config = dict(
    experts_per_token=6,
    hidden_act='swiglu',
    balance_loss=0.000112,
    optimizer='muon_variant',
    learning_rate=0.0103,
    beta1=0.95,
    train_tokens=588400000,
)
Below are experts of layer 4 (counted from 0) of a mixture-of-experts language model. Rows are named gate (a neuron's input weights, with its number), up (a neuron's input weights, with its number), down (a neuron's output weights, with its number) and show model dimensions 0-159. Each number is 500 + 25 x the weight over its row's rms, rounded and kept within 0 to 999. Numbers have three digits each.
Before each expert's rows: "comes after" lists some tokens at least twice as common just before its tokens as in all text; "comes before" lists some tokens at least twice as common just after its tokens as in all text. This comes from a sample of Wikipedia text that the model never trained on. Tokens count by the router's weight.

# expert 20
comes after: ".", "|", "\n", " that", " The", "The"
comes before: " |", " was", " is", ":", " \"", " has"
gate2:495503481498471510476480508457492484462521509486520515508479461491526557453474516509523532527468480491494516494519466526456534513514470528533463463529507518506527487511514508513479512517488488551487506501518502536432497472543488493496537488494459483493518520499491506480520505500432508478533469516481482496520515495484456503503484490526493514525488547461509497527533521511491493469503480496513552465496524394496518515502538478489516487547474504478522494474493469496500483471486522
up2:521506505508502515520505480527518533558510519488508457471450463478491497492469472521462452485498498496534496528511516481536494503454537495535523493472511462506530496457501515508511513501490536547533503496438503457506514507512465475520463482481538534512508508506533521479508543468519456480482539510476551500517487493526478462492512504452528563519505523509476504530485504472485548475494456494502459499494498521453515475476515523504522493481508512474487529494476524514483498522549503
down2:579521486470524482500487507512498500485512507491483505527541518488452490502528479494483462477538479543515496507483558491518483510466522511505483495538465455516538499494465525480504508472520472475500518542535497489489483557467503491496557482487494476485530525482452476529477498497517524518447482486455526518495499452476530500472517537479518487487510507487485510522482483523528502538498511506511501539512520520471541519492524485496520525480542486492463491472485556513526530510559491
gate3:451494523493483467541492470456493513474494512469491488493529512548552507516504523508516530488501431470496479491508463504505532446509503477516502530521531489497512486519483554534528524508501510485476510477530518517486420514464533470488494522555461496498512513489508513492515519484483552481459523472531504486519508465492533521513541474525495480531484474509471520456479524514532494522512493530473496505435523523497461515524541511486505511481509510496494474477519512534489487488468518
up3:496488495483492503479475457516483532498483509513505530523474492521518523469504491500551514524484453537480530462491526499467531485511483522525460536494507471517488424485510550483503504492532561512480512480490495480483508527503536502523514515457461515523528491513510511498509498487433478503539542474503494500490492509488500477586515457517486487517514440494483473456501566487505483484460542535504504510501487515476523515499509496529476512490481518515501488540515547491497507497534516
down3:489513518520504509498509460489484478502490496535483497429487475500504478549467485532516550504529522529461487502535522485506490516502493523568484493515494511497553471467483521469493550501493504533527479483498520512518487492498547462500595576504471474476499477538531532504520533525498503452488525470548480515481476506505553457517507497485484484515492484511509528498479501508489504530511516468504509493489529504502503503519505513528513466522519489497465547528489499468497511523495524

# expert 44
comes after: " |", "–", "|", ".", ";", " ("
comes before: " |", ".", "–", ":", ";", ")"
gate3:479499528476483503482542492497460524495507490511511465489569494467502498489506495469470532515457511519482500528492505495520512526502478498497435475510499484468492495491440492483476520482443468492487476490466487519511522475484517504515439533534511429550525524490462517542496470481489518488539512469512512509526526494445504519523525501490484507540492527468498487492523477532506528480511554500475497453484519509519441521520488506514539514502520505501477529490540494529498479526479465
up3:470480488464458467508475542526460501473499533494540512543477497523480587498496501493493495514507491452478502499527491466515505491470505477527494512508497547514499543488498525487491492486467495511519461537534502548505472469524471532480531515490484489467487518546550513526532502455462534491538418459525488494513497503520523534533502475485518534523518523517524473493467501493474494510506528501522518491528500503516492504501491495541527531487512478523494475518486504504497469515547468
down3:512495509531498459484507533527489520472506519496501503496534493498508428494506499496539486499476505467499541512492543550525503498517483513543508535466507455474490495456504524519505503509508469514479480489553475496476518509531465517525475428524493514543504498481467531556494491529515506473463513490483506509493513496543497481496499510540504582471474513466500521515520533494512490466471499498475490482498500460517497510569475512518498472480518504533523488524524553534509469496496462
gate4:533486495508511511531482528504516511488527505520494520493523512495451499498457478492495490550519481509493504531473549520446535496457449496478477451491517519511482550504489481521515514559489524517481477497491522497509509529516480457514512520525501471510529449457502464517523515499491491502520544512480550526506514484443524508499482487497539547494455491504507539524463501483489505541524500504495534510525531526501534493506558511517507454501500492500479452495514515512479494453453544
up4:520508532488540464536511506477499485512522473505514520509498493533482526490439529522490502497469531521517537462517460504490500456508513523525508515481470461463505547460524518506509484506490542520500487544479498468487483524504475497497515490483473491522487517538531484491467496471494496519516510465508490457559457447502517523531456507512479520511519475556451474481501479512464487483508534514498505514470527526481486511489475504460452450507500491486555494524519513514512495433474497
down4:467488531495480487487468509459540529488482473527508584502529462501488495496468510511490500485507492461515520479484434474486530524483504530504510544515512539475545529497509487456506466470531512500495479505511509497472455480526510502493507479476524483505472453483541469495486500494533515526499555537501473448512509487529487467491477485513489496508516489522467499521496481479443468478485521472533512496491476534537473480478493476513469540504516453484532520475465549505479478487504487

# expert 1
comes after: " ", "\n", ")", " 0", "%", " 1"
comes before: "\n", " ", " 0", " 1", " 2", " 3"
gate3:503499517512462515496473493501462500479492511499538473514535470479456499510522458507478481485487500529505494491507529515465488468487535458507461489528499508494457494474486497497452462555452507495484493471445526498501486488466472474476471545486511494501494493495539492496470500497521475539540477479490481509513496441537469483534526455482526467545493459478506529484480507474504524453522501456500534506553469541468470496512482487498456488500473501503501466504490502505533526451527518
up3:514495521500484539479500535485508509507506489487479479496497511510521490491525520465486497466524520539491487503485494502493517540524469495491470518492500510482464437446495535508499514478527537478495523543538506495564494507473538516536509469531481501494508513463502536524507502502435468485495568513484496553520479530502476558474512518518453503520488546459491521521516499470461475549476449485483525478503493513478503538494493517492465488501503492509484542533469477538485502488504459
down3:502509495499510474519470495474503483584470522504478491483478532506494503490506476499508510519450496500519471505494542534549494488478532481492485480549473517478493511523545508463501494469458468519511471510544487491505538454482461491514486492521494517524474497546473494504549522488519501492486517479454512521549508460500487493512503495479523456534526515528547537510524466467520508494508513504431462483495493519496462539494497526496495501460492515543484504525461538490464513490497543
gate4:492503507515482456551509548508462493495504503490515512506510503491506480523436518493542550467458506523471484515499473496443480473498479457554546513508525477462497536505508505485532507501483472482508480517512537454484480529461516485458458523485488467509489462493529513499487512476494515477505490505510498518526515501547512497515542477525496458454497483496508532529508511473540526510459533529525546497473521494557483484493516476490508502492544508498491494521451510506524474449480501
up4:504440446512532495493482508579508485469473512497519541510494488515457490493511513481498520494523470476519534489503502485525495515533511523478503552513510527482482516486482531474454548472539504496506465514526507514521536468531452538525436464508500492505535505500481506473525504518460466482486516473508503484479473519505530463496482544518505509507525498498505486494464462534482531491528511522506495526514551475537512483495486510469486485460469518480530505479493506495462441540504485
down4:495519520500507564457517473511570516453484503492492499525484538474511500501482506498474482484476460487540526528519495535504496531488537490496479483502548476472492539489507487487515455493453475492507495505502442523471472520514490502475522510511508505519514447464473499529477509511504472508534504477553507479530480456558528538493499517553533476474482483491528481506487470538482556475466525509491504523465521512497515516485539514511486542520478479494474504488485537505461483491513484

# expert 18
comes after: " |", " (", "|", ",", ";", "–"
comes before: " |", "–", ".", ";", ")", "4"
gate2:490479498494480522489527484434474498495503507499513508494480481452512510537464484510506517499494488528506533526536495541504507509496501471529524521520522498482533503493494480527556445502474474499479521488441442516529511521517491531498493500541491501522496487485499505524514504457475498507456513505516463508493504525479501484475495504507465528498464531453470474568535464459497527529491508483523519468551493501502526494479489535466472531503499458462493531513546476481463478566508508
up2:502516501517496505505464515518483540536481485527481499463483532490483510473508524495465489486476543510544473481501512491504535501520486549492426568506476512563460504495478466483491464538508475505484494550540512500470470475495507475513506500502475518468498537501488513487484501443505516472542507518504510520470520508520526453515505470471508470469497470519490472477525529514518506508544518493446508479515508477493540477474520520513493529493501511569494478522531496519529498448503482
down2:487500480452504499490488537458492515495498565526530485448503530495520464500544511512483526506519496475479470526513488504496483525499464478522475496508506514472477484551504453486491525535478492523519565503481475528476518503498517515470461521472536500489483494505496524510511508520514494519536455500551503526471451525481507476538487482468479492463489460493445544500477526516422506463478520476523518478518508500514522456490500525535500462477495501508517476467532493534489501517479486
gate3:480496466489502524491496491513435466516470475503531486460492469473479469475470485545469468504478455496464473493532489517456502514477511532489460507519473473492506469509551470522523492488513542530514503509475511549502540439525520494458456487496504479498464515487456522492479482490528503508533500496486542507544507530494528513561501545482477490484513522494475507480479509527489508510496502489495498571483480510526508515487513550488478486496488490537475517471502494509490437489485476
up3:519522495480512493522504491473493551534537511523485461495506494496482475511501485521480505498480504473511478459496529526487470535509565464497505473456479491508530527514463505482524512519520530487517477460481496483529506501515538465534466499501471518470469482554450455521478457442460480499502506496501485535521480457490510467495519512480511529523475522476502508498455521485527505534452477505505459501528512494478510503467428506473482537465496505528483477474537501525469495473503526
down3:485480490506513474497484449508493519500508563456494506485509524453526499458489505530514510535516516470462459473464497515469540486468495500467519484523479493484493536479493455535519482487581576510485473497478500508476512490444511472553499484516486479511487506501511484528541506478462472498500511527509519491537500453507469479500474498509535476524492504496464517496457506479511514486521533515517509490494528528517519482500486468464488479492432495478502482531513486494492530497447494

# expert 43
comes after: ",", ":", " of", " in", " United", " New"
comes before: ",", " and", " (", ";", " States", "ia"
gate2:516469540502535464493490479493510502474498541491520484495519482479510526484514510517522530468527505525501520465512483488492509496474561487529518500525519505500501500498472530481514493478507479527522478463530483510500496488508489500491471480466489507546500489460475481482461470471529536469524528504462487487489488467510472488496495451444490515500492545530519553510551498529505553489483456484489576561518526522501533496533552495526464501492513519476527551498506526485508465527497472
up2:505500493478477525490566483505526517522495475494475511505470534521495489506494477525535494531476487538473524549530549534520488484525500513497513494508525515489525511494494466515492472524517504553479547491486488516519496515483566481495483508475503552469499507477497542524482534504488482527516476520487515515504503528522502533493553508556523521522499485475517480495447484503503459477538563538523496452502460487499526509483451491487512483558466497524475450524494485510527502521499528
down2:553481481529492494519514472501527505488533416530486516482463511495517514507506507511467496494494540486463502494551526511497539515555508511512505499485479540502521543487515467508476468530496531528508512491463481500506484529428523500494534467464494489493470542500466513551499514473494536517470481507467505533518514534488501546527526517540490513533493497490495465446469521453463458531485523486498485495493502498516502508497516488571532493483500528489510479531493493489496476494490499
gate3:494495471504509474552520522529528513474483474498540495503512515506487539521497489487488482506479532490510497505500475483514502504467484524464496477552501491491502517434473443474519541501516485484462480500513471499500469503490526514452470559492516478521504473473478490532512496505578498482503535504512504527498497495524518510456486512513497473499477514554479498464542474504489495518502539502503475511522514574522504525476473509487482464466526475498505524534484474443486506455558532
up3:465509506498487542488464495455499483469472525497538573447538509515507478536492509512525546498536506491506522500464478546486454548530552497514482509504428520518525507494522462478515483500474519489500532492491472523518522503496532506481546505493476472408478502491508494549478467481497510472495469507550494484501482468484462502520490524508490529501499472525492470481515502486503513518516486523506479502501447508479471494496508486509483478513485470528472462506491497479501534528492495
down3:502520458511525518472504523491525463530525514511491450502497536527509516539502528501528517486572499490506464516474523536547534504462490490480478493484507510495490501473530540497493458500506492482494473468552496509516487541490524490500522479520490519457525494508515515462554509513495516478488505497510481536529499518449503522523534555467482503491519518498516442446508543491513506550477495517526483498543517526509516483508477479493500444491530528489522503557537504488486516545488486

# expert 16
comes after: " |", "|", ";", " ", "–", "/"
comes before: " |", "|", ";", ")", ":", " "
gate2:521492472501535519481544539485467501500488473520494551524483529535528553515483534513518545492488500510514497557480496508471519554513461506549540472498530499502502476493528488533542486493550528527460511544484469467528474538528476480496510503512494497449520515517540502522502504518486530491503503531485488501487502462557463493497531510514488506533506479490466515493525490463466533552492486530504535536526473486470513498483496506506464509471497494519515497481515533496510492554519471
up2:452520497471512504493496509520490529496551491502484513485508494545486465461507511484547485512456552493507468525505491502491484490524488483491516524447497500498502515467496527479498482518486512522543477531507516494471487478532483511496488529486481484457520516502531509447475506469474538490519441530549495538486498548500445483503544527491503482527515516474523468501520531480521493466498442502477475490485504515484500535484454507512539451527456519517481493478526471510509528486533562
down2:484495520474508490509518541476509517510525490535474509520502497543504496519524492481493532503514466546525499494501515480496494513541469515507508518489465433501559469522480523534498453494415498545535465486507501503484514503520505470522502482520474499511458524531528501496471497502526455517474524485491522477499528503519494493487517463477513492488529529510519525510478531524464511509515462486479516458519494444507528499551513462518512495498537549450464488445516534482481530512511481
gate3:536539475526490498514504508505470517482446458470529511510501462474493520478521517526528486489494500515545455460501508506480521544475468533497505512540497495453527560510534493493513512527502491480467507485481485495474511489486543510526483486546532528535483509528494475475499482492487521486499514513514495508475490447525532477524461468497525544508511431493490533500473518500474499513479514503455497430498505511518457482501550498451529547512491471486520518502468526524481506507530491
up3:477518504502532533505519467508515516501482479506485473459504509519438439521495503486446458466571551499505496477500443507529498510501530494517478534511483478520484481490534489470496492526462494530505508457487478517502494504503529480506502476487503517496498486502495511526480472529523473517534495422488552519493484504487511472503513503538461480479531488490502558461488482499518501507510515492511479567494512499507530520512520561520513483541502507534494499539500507512526466495507449
down3:513524477485509501535485486512487477470554473516527492517496523505482469544511472492478499498535528525556484526524512512491490519463470500513545509492513501481510517486498423513482477506507479544498541513468519509531509493522522498472464487490476455452509504480513522524499506521457510444540486472482519546491481481545523482534561481485467484456509547528486521530523502477471452498485507508531495549492485480483489506531493490490493447488478487529485498499485512456531486503517479

# expert 28
comes after: " |", ".", ")", " ", ";", "=="
comes before: "\n", "|", "-", " The", " He", " In"
gate5:467483535479507499477510494463474482538512483485503486511507487471505507473474490503481486503495490493518474487538511482473491502506525553508578496485516487535507492469505538521518501463488545535461450513500474457478506490514539503500502541515507509522468485547499467502549475506501541524470542504557476464512464498487510480485519438500520503521498479521473510520503529493503479491523471530521470513506503529472481468505525506477468543489460528481550516511552533454481515488483524
up5:548511492531474489510457525465532503490493560542525533516491515500463495513491475507482477555468494495514499473515537483446494512501475443496489464504503439523504513458499532509486471523522465521496519522515465488478481531478475497488492476446481487460475540529526483518492468440477529483463506531517503508514538463512495495501483502496512513545504563514512511485501494506497495507510505501508535519486443476515515478501485500521504448514517446484524509547509501529505511517499484
down5:490444517492512482510546491513484515538499491485456509537485507472486560461545489512528508467516514467480502444467501480480482519502524495504487497508513534493489508452478475490490479501519484516543494512500478521489512508549479494538554510511489481480477500466496511465467519520499543488480509479489510543507511485508509481450511450527554537505489477495476487512513483456502503494473491484479441472533522506493503531521528496491461505510503486508513533522519529509571509499562454
gate6:525541524526502513572511512531465503514545512513492517450481526490472510445503488505483546459494505516505532511536504494530503480535511544476485504520492503496522515507463501542509478532487483480505504492530469510505485588469486488477471509504533526490451514508484479509496524511510481455499453519500525483544515482497505451492485450501501520488531548525500521467496527519456503461511524522460485484542492510506511483508504464526485528468480468516490516496492476498495480449486517
up6:471560490471510490486521498552460482488497488507483536494507516512536493534529501503475524480488482516526519477533534474487494442507552517532454486523507427515507490485487489553497455491491490528532483530472490480472544504546512501569489507445500526499489447465489532489485501532486521474499492495507496506475515513537457486533459506504505501504514513534510530486551467479481530492498486499505481471503492486516511513499513468485483472484500477510458476484532517471526512509535526
down6:469484539528465547503491455519528519486469489464498510464459506533488488471502520506530506535484491500480502490526490520514486460561492503545507504482517534515490527489495495471509562454478516452492499505516558485500494499515526520512455539561477498485506474452504507459506477483545483444489517494544477506531483472476502518504552505516526473509460470507481467484492499528491474497504472536496486502476505501493491487481498461464540544482499511481512525470524476470511515502517498

# expert 12
comes after: "\n", " at", " in", " to", "ed", " known"
comes before: " the", " a", " \"", " K", " B", " C"
gate5:541455508490490525477502484487530496488481506551480530480507514454490460498531484493530505489510511494473454494479508494504467484477532481518489522485475524468500521488504543518501531482496494548524516533473506470484521486468514482527479516498501494547491489447493464510564543510523483522494543472494473534517545524516485485508508457496464464500510519470476518481540532527486489486524481511501481460453533514526492470538462494522487545507504539458495481447512534490505474473511464
up5:457511462529528513521520516520476520512522481471487509474483466537536512519446511496496503499511488526515496489509531516497524498522469501467486482496486450531474483497466458521498469536484487496480523448533508544505501506483521483456469519510491484509553529510498509498453495509534464464483454527500491516508498474524541447494473529499484503455495507535497522505463497519555512517496511512549483541485529472535481546503518511498528519518484501521491546519461514520491457504513560
down5:472491474510526534516507500498475490499519522534494466470482512497482554540494525492537495501520473473481533549505485521459464515491510551487503483503522474523514487513479510545523475477519517518472472519519500507504490503511474482527469446520519535474486522574428509517454482512519488491516494519505506521527520462492510474499532492501503536491486513509497464519485518491493467497463548516498466507516502513496491507515523560473525525555425501493529529538469504497496487515495539
gate6:527452463518492485500521526477480474514489477532524513512482535490480544503511479475517524516539469520481521520482456522519495509502518494516517483490503479502447510514504525505461531484477503468538497468489527491509484485518458526557474474433494561530506500508542498522490542469533502478483477505522471466545511472506448510506531519500469486510469482518504481480488483469487499495487466489468499488558493511473461512527564493493501500499470520500500492554522539455491505511500535
up6:530510495491532478517463465504515544518523506492514511514497514511528561527485518518556507515515500521531495486469512482497444483505523498486456514454512503506512568494481514514501511469521512536472506498475483477489503471506519497500469496482475495506501495488501501525458475512473491461490498497464447567526489489502502477524464526511481482508522487505487503521516487479489514518501566515498498472474505507548518490538466492482499527477520515433485488433562516454468529463507500
down6:496528527533544462493528526487444524517512481494452547493526502520515519501444525493512423490479519538457473503543483511547450527491522520489489517512486471494513490503535477456492490470502535508531516498496484470481493507469531467490474510508529518494528535478495515515546463474535531539516506551546524486506476509520467504488493478516496503537479471489505517500490544484544527480506505498494522504497503495459518539485490516528501523471501507524473480514478496476546504488516536

# expert 25
comes after: "\n", ".", " =", ")", "==", " =="
comes before: "\n", "-", ":", " The", " ", " ="
gate3:482547496483490510507478490525513519527499501504544540471523482475497531488531505489451494482455453535494460447517454531483486494511518541507472482479516536540534509472524533470491460474458485525502501477497512514531487519507508515551495511514476443511512541503533485513504480443500497512511517492516510474493482561529517478497503481509519517497485507458492533510507530507509509520469537500517530492463479526539492496524519505486474480492520514464482543537503533515445532493487449
up3:458497501467521495491481515465519473479495539473522498511520471477473499525507501520524518532546500441516479490523500493479435501539535492485463504487495513508493464442487518491476481517438501498494505486479469491492512517466519506538526475489439512540513483490506460537472462501527488470494548546502520477532529505524521501512525546501452474482499527489474521489496539484524510533454504486527491479490505485466477489540498524472496476521487527492510507458495441478495485472481489
down3:447525528517519508489486525527491487433487464485511520526528462457526512486574482468532446494548483507466510515518496532492524486516478471513469498520533519562523515508507513479459538467504492495529510468493519498520478513514500474484513521491509521518518516512494534497542475486518499446479528459483495468511469533506486507473526525469503500519471458508490485513513533489503446499480479519529477508484536484537473552530498475500475490535485486490486520519491549470484512496500488
gate4:542533503510510507555497503492515512461485508489490513524493540546513516459450518487543543525450469495518544537507538520478468499491511525497481500509514488509531463466503515501498492513506511535482505520528471489531487545476501483478532543541428466485497475468488501506533512501478542487465509442518470471499552457492518488501526493472480495506449536460501475510504466524463480482532480502530505499483495518512477527506499529494522477470518496472505509490524460503510503524474498
up4:557483498482512502483509490502482547517484475531505520476506436506492489525536474482543483503508528503499481486512482515507507502488485501533504493475493503487536515511538508511513484500517450505509472476461466480511479484498502489522439455482534483490506554568481513536490482512520470500536504480505531536501497516523495562508500472527511516498589472502504515493482509499517531540460516555523527497529517515492537455495495529513489499520562478489535482523493483488494483541497489
down4:496475502495493513506487526463491505528464504476475532541494543543458504472463496517503482477528513522527481485516534511483506455516518444476448504485498473482460509517526540503496432493490506511495483515487529509495502538497491493486464463479540529530509553487512513505535513475511468519506488458473495536539500551513495505482509503441515524503521468537521538486524509512528530500521566520497519504529481502510513443500504451472492507518514482512544499505509519539494468472509487

# expert 31
comes after: "\n", " |", ".", ")", "==", " =="
comes before: "\n", "|", "-", " The", "==", " He"
gate5:510472505565465523476459518488523485536538507550511506521495532522535510471492516538535550493524555510499485495538514470479529476501488496466484513523478495498518498534470502500500516533529470521466492478461463531486491518518520536551503509488471506521470506491530475500494536532515481494469517474530503491464522532527531513462510554511499503517478484492505472490476473517561512525530523538468471474516550498511537495492515472506524533511481515494462480517482505503527545475524503
up5:444464492462516534534528463518503541471509518543482509502522464479501497481547520510489494511512539533479501501506502537503501535499461476459493470522472475513486485517478468489485533582499482492517495479502481514486479496501504495518461531501500505504459477437520530517487526494492507534480457491539519500461458514532525485454500521478474498524493491492504497485545549482535510491503521518471485513534530531518530545524525492501510456453481512488485535489522514502509518512482546
down5:524442491495506540490499485487527477469506523497525487487529464512510499547497511526503512518507482461478496520451485500533491473482500484477459471489470488498531456501494537478514512512515536511503525524500493507458528435501499481492451513497478499535517462503477499500507483497475493526512478511474503521506466436527525520514440556526517484529498476519510536482520437489469544498511561501479545503471553460498500532498544514494504513535478511508528478510489497489519483477478486
gate6:432488528500478532493508460477506543505532518457523536538484502487459508483448516512475541538542496490501502481503487517515484501499497517500512500474510503504475480485510509479522513543535520512491501479524546450491475473531483494484491478505543458503455542533523523506471558515513530492413447523525493502497494541488508500488463521460539512508506495507492494496512451489497505522495492538487541488480518520477455493468498506464498482509501499499490492481544486537490511498524469
up6:499478512510473466495523488546522479501488483520534523519541534531487452499492506515522478489525491545536539524492498524507494500480481499490544518497506482472487550497533484531545520486478511498514505459472500535506486489490494509469433486548534512457523474489529499520539505450546524507456502495553493489519451435516449488518526526495528505502508501496536520507488479522502523493535546454513502499505531500479490485517526480479517470531507491511493489547492520527476484541511497
down6:479459487473511507526492495515481512505522494571506480501488502494473448522491506518519551481507503513487497540520507493476477538501473522516546487502532485524461491528484516536512491531480485506515525566512506495490472476488493480529517508507478546493458506515536497481497554487467474575496508473520432504504502507528510465531500472493525490478507490516493487516524504503478485518559488454504492492425508488529520512505485494477485491535464499496499544444468525492522475515508526

# expert 3
comes after: "\n", " as", " was", " is", " are", "ed"
comes before: " the", " a", " well", " an", " •", " his"
gate3:468476496506487487519477503429499464506520547481496461504500553517505481504508475553520489500512516518516481501495521489522486544455514454529494546481468534479482541515480510520474498495506499484490488570505505488504526483491509485491543473508501460482493456484475516507483499512508483544519502527512494486507540530448491541498494498499452500538497515508495550483464505483522473470495498515508530495590484478506507532528484517480480513459499475509459534479465466509514482480521516
up3:545513476505477495499501453517524551492457477472553530481481471474503494479469507522506486470480550504528500512509488522496526495505496499485538490514524517530531491563520515551504486485511521504515449480502514496512494555491510514466458501469491532510509510527502543494490528497514500453511466496471489488512508538486552512479495434550551540494517525485514488505486505512497494547484506499493503552484503546525499549490515442485515488496472497510503474504465518524481536485497471
down3:536455528507499514537501487466475463466478494497517485498510475482521510510477518486496504506533515570538525467534535545475473512437484499486492500495516489516517534508513534535495505459495493517478480496466496497485513527461504537469500450507492523508484525481477500529517482528527479495483546527526504504481505563483512496483534504504525494521445504511533438476483531495505536516514528487505476474520571519531490461519487475473507462496461533491528517514496503507496543477482512
gate4:521465454496540523456513499512475502488494556473467543478465540548456495539477498487506534535490462500499510478498516480437508501458532510490542525512474470529453508507478488460473510491486490542489522529514499518520507520501480469515456482477502475516501484519470529496514470520507472482522491514495455524498520490490518509486487506497495482534479507447484508485473502529480492494498458513495499548467491529512517466483467472509475461465461480522514486534525545488514512520473555
up4:515492490501511502483504545456500500480478509475472496503478460558461504503475463484487539515508493450468501458517500509483493469454531502485513486516474541472435509512480504469477496493488518499527523483521497529484493492537511509557494521485532473536469495504542508500474438519484496492512458487475507507511452502464506482437529500492503524478515532521519494512495498488511492518462511475499495479487473484469465505466493452500484467467426501538466485506527498494516491499474555
down4:521486517517468472503495540542468526446505473516499531487485507480529497510500470498511462520472481503545555501547496511499516469510506556449497507498505509506527503504486488501454526515469530495503471504537516545577504463485501497520470458458522478516488489539482491472529465519525495490534496514501464507492489514506529491488506511465483494499519484505501499468517512516553486466459458547534446522512493520498518473449523508524501474459507507489516515509502482491561506518473501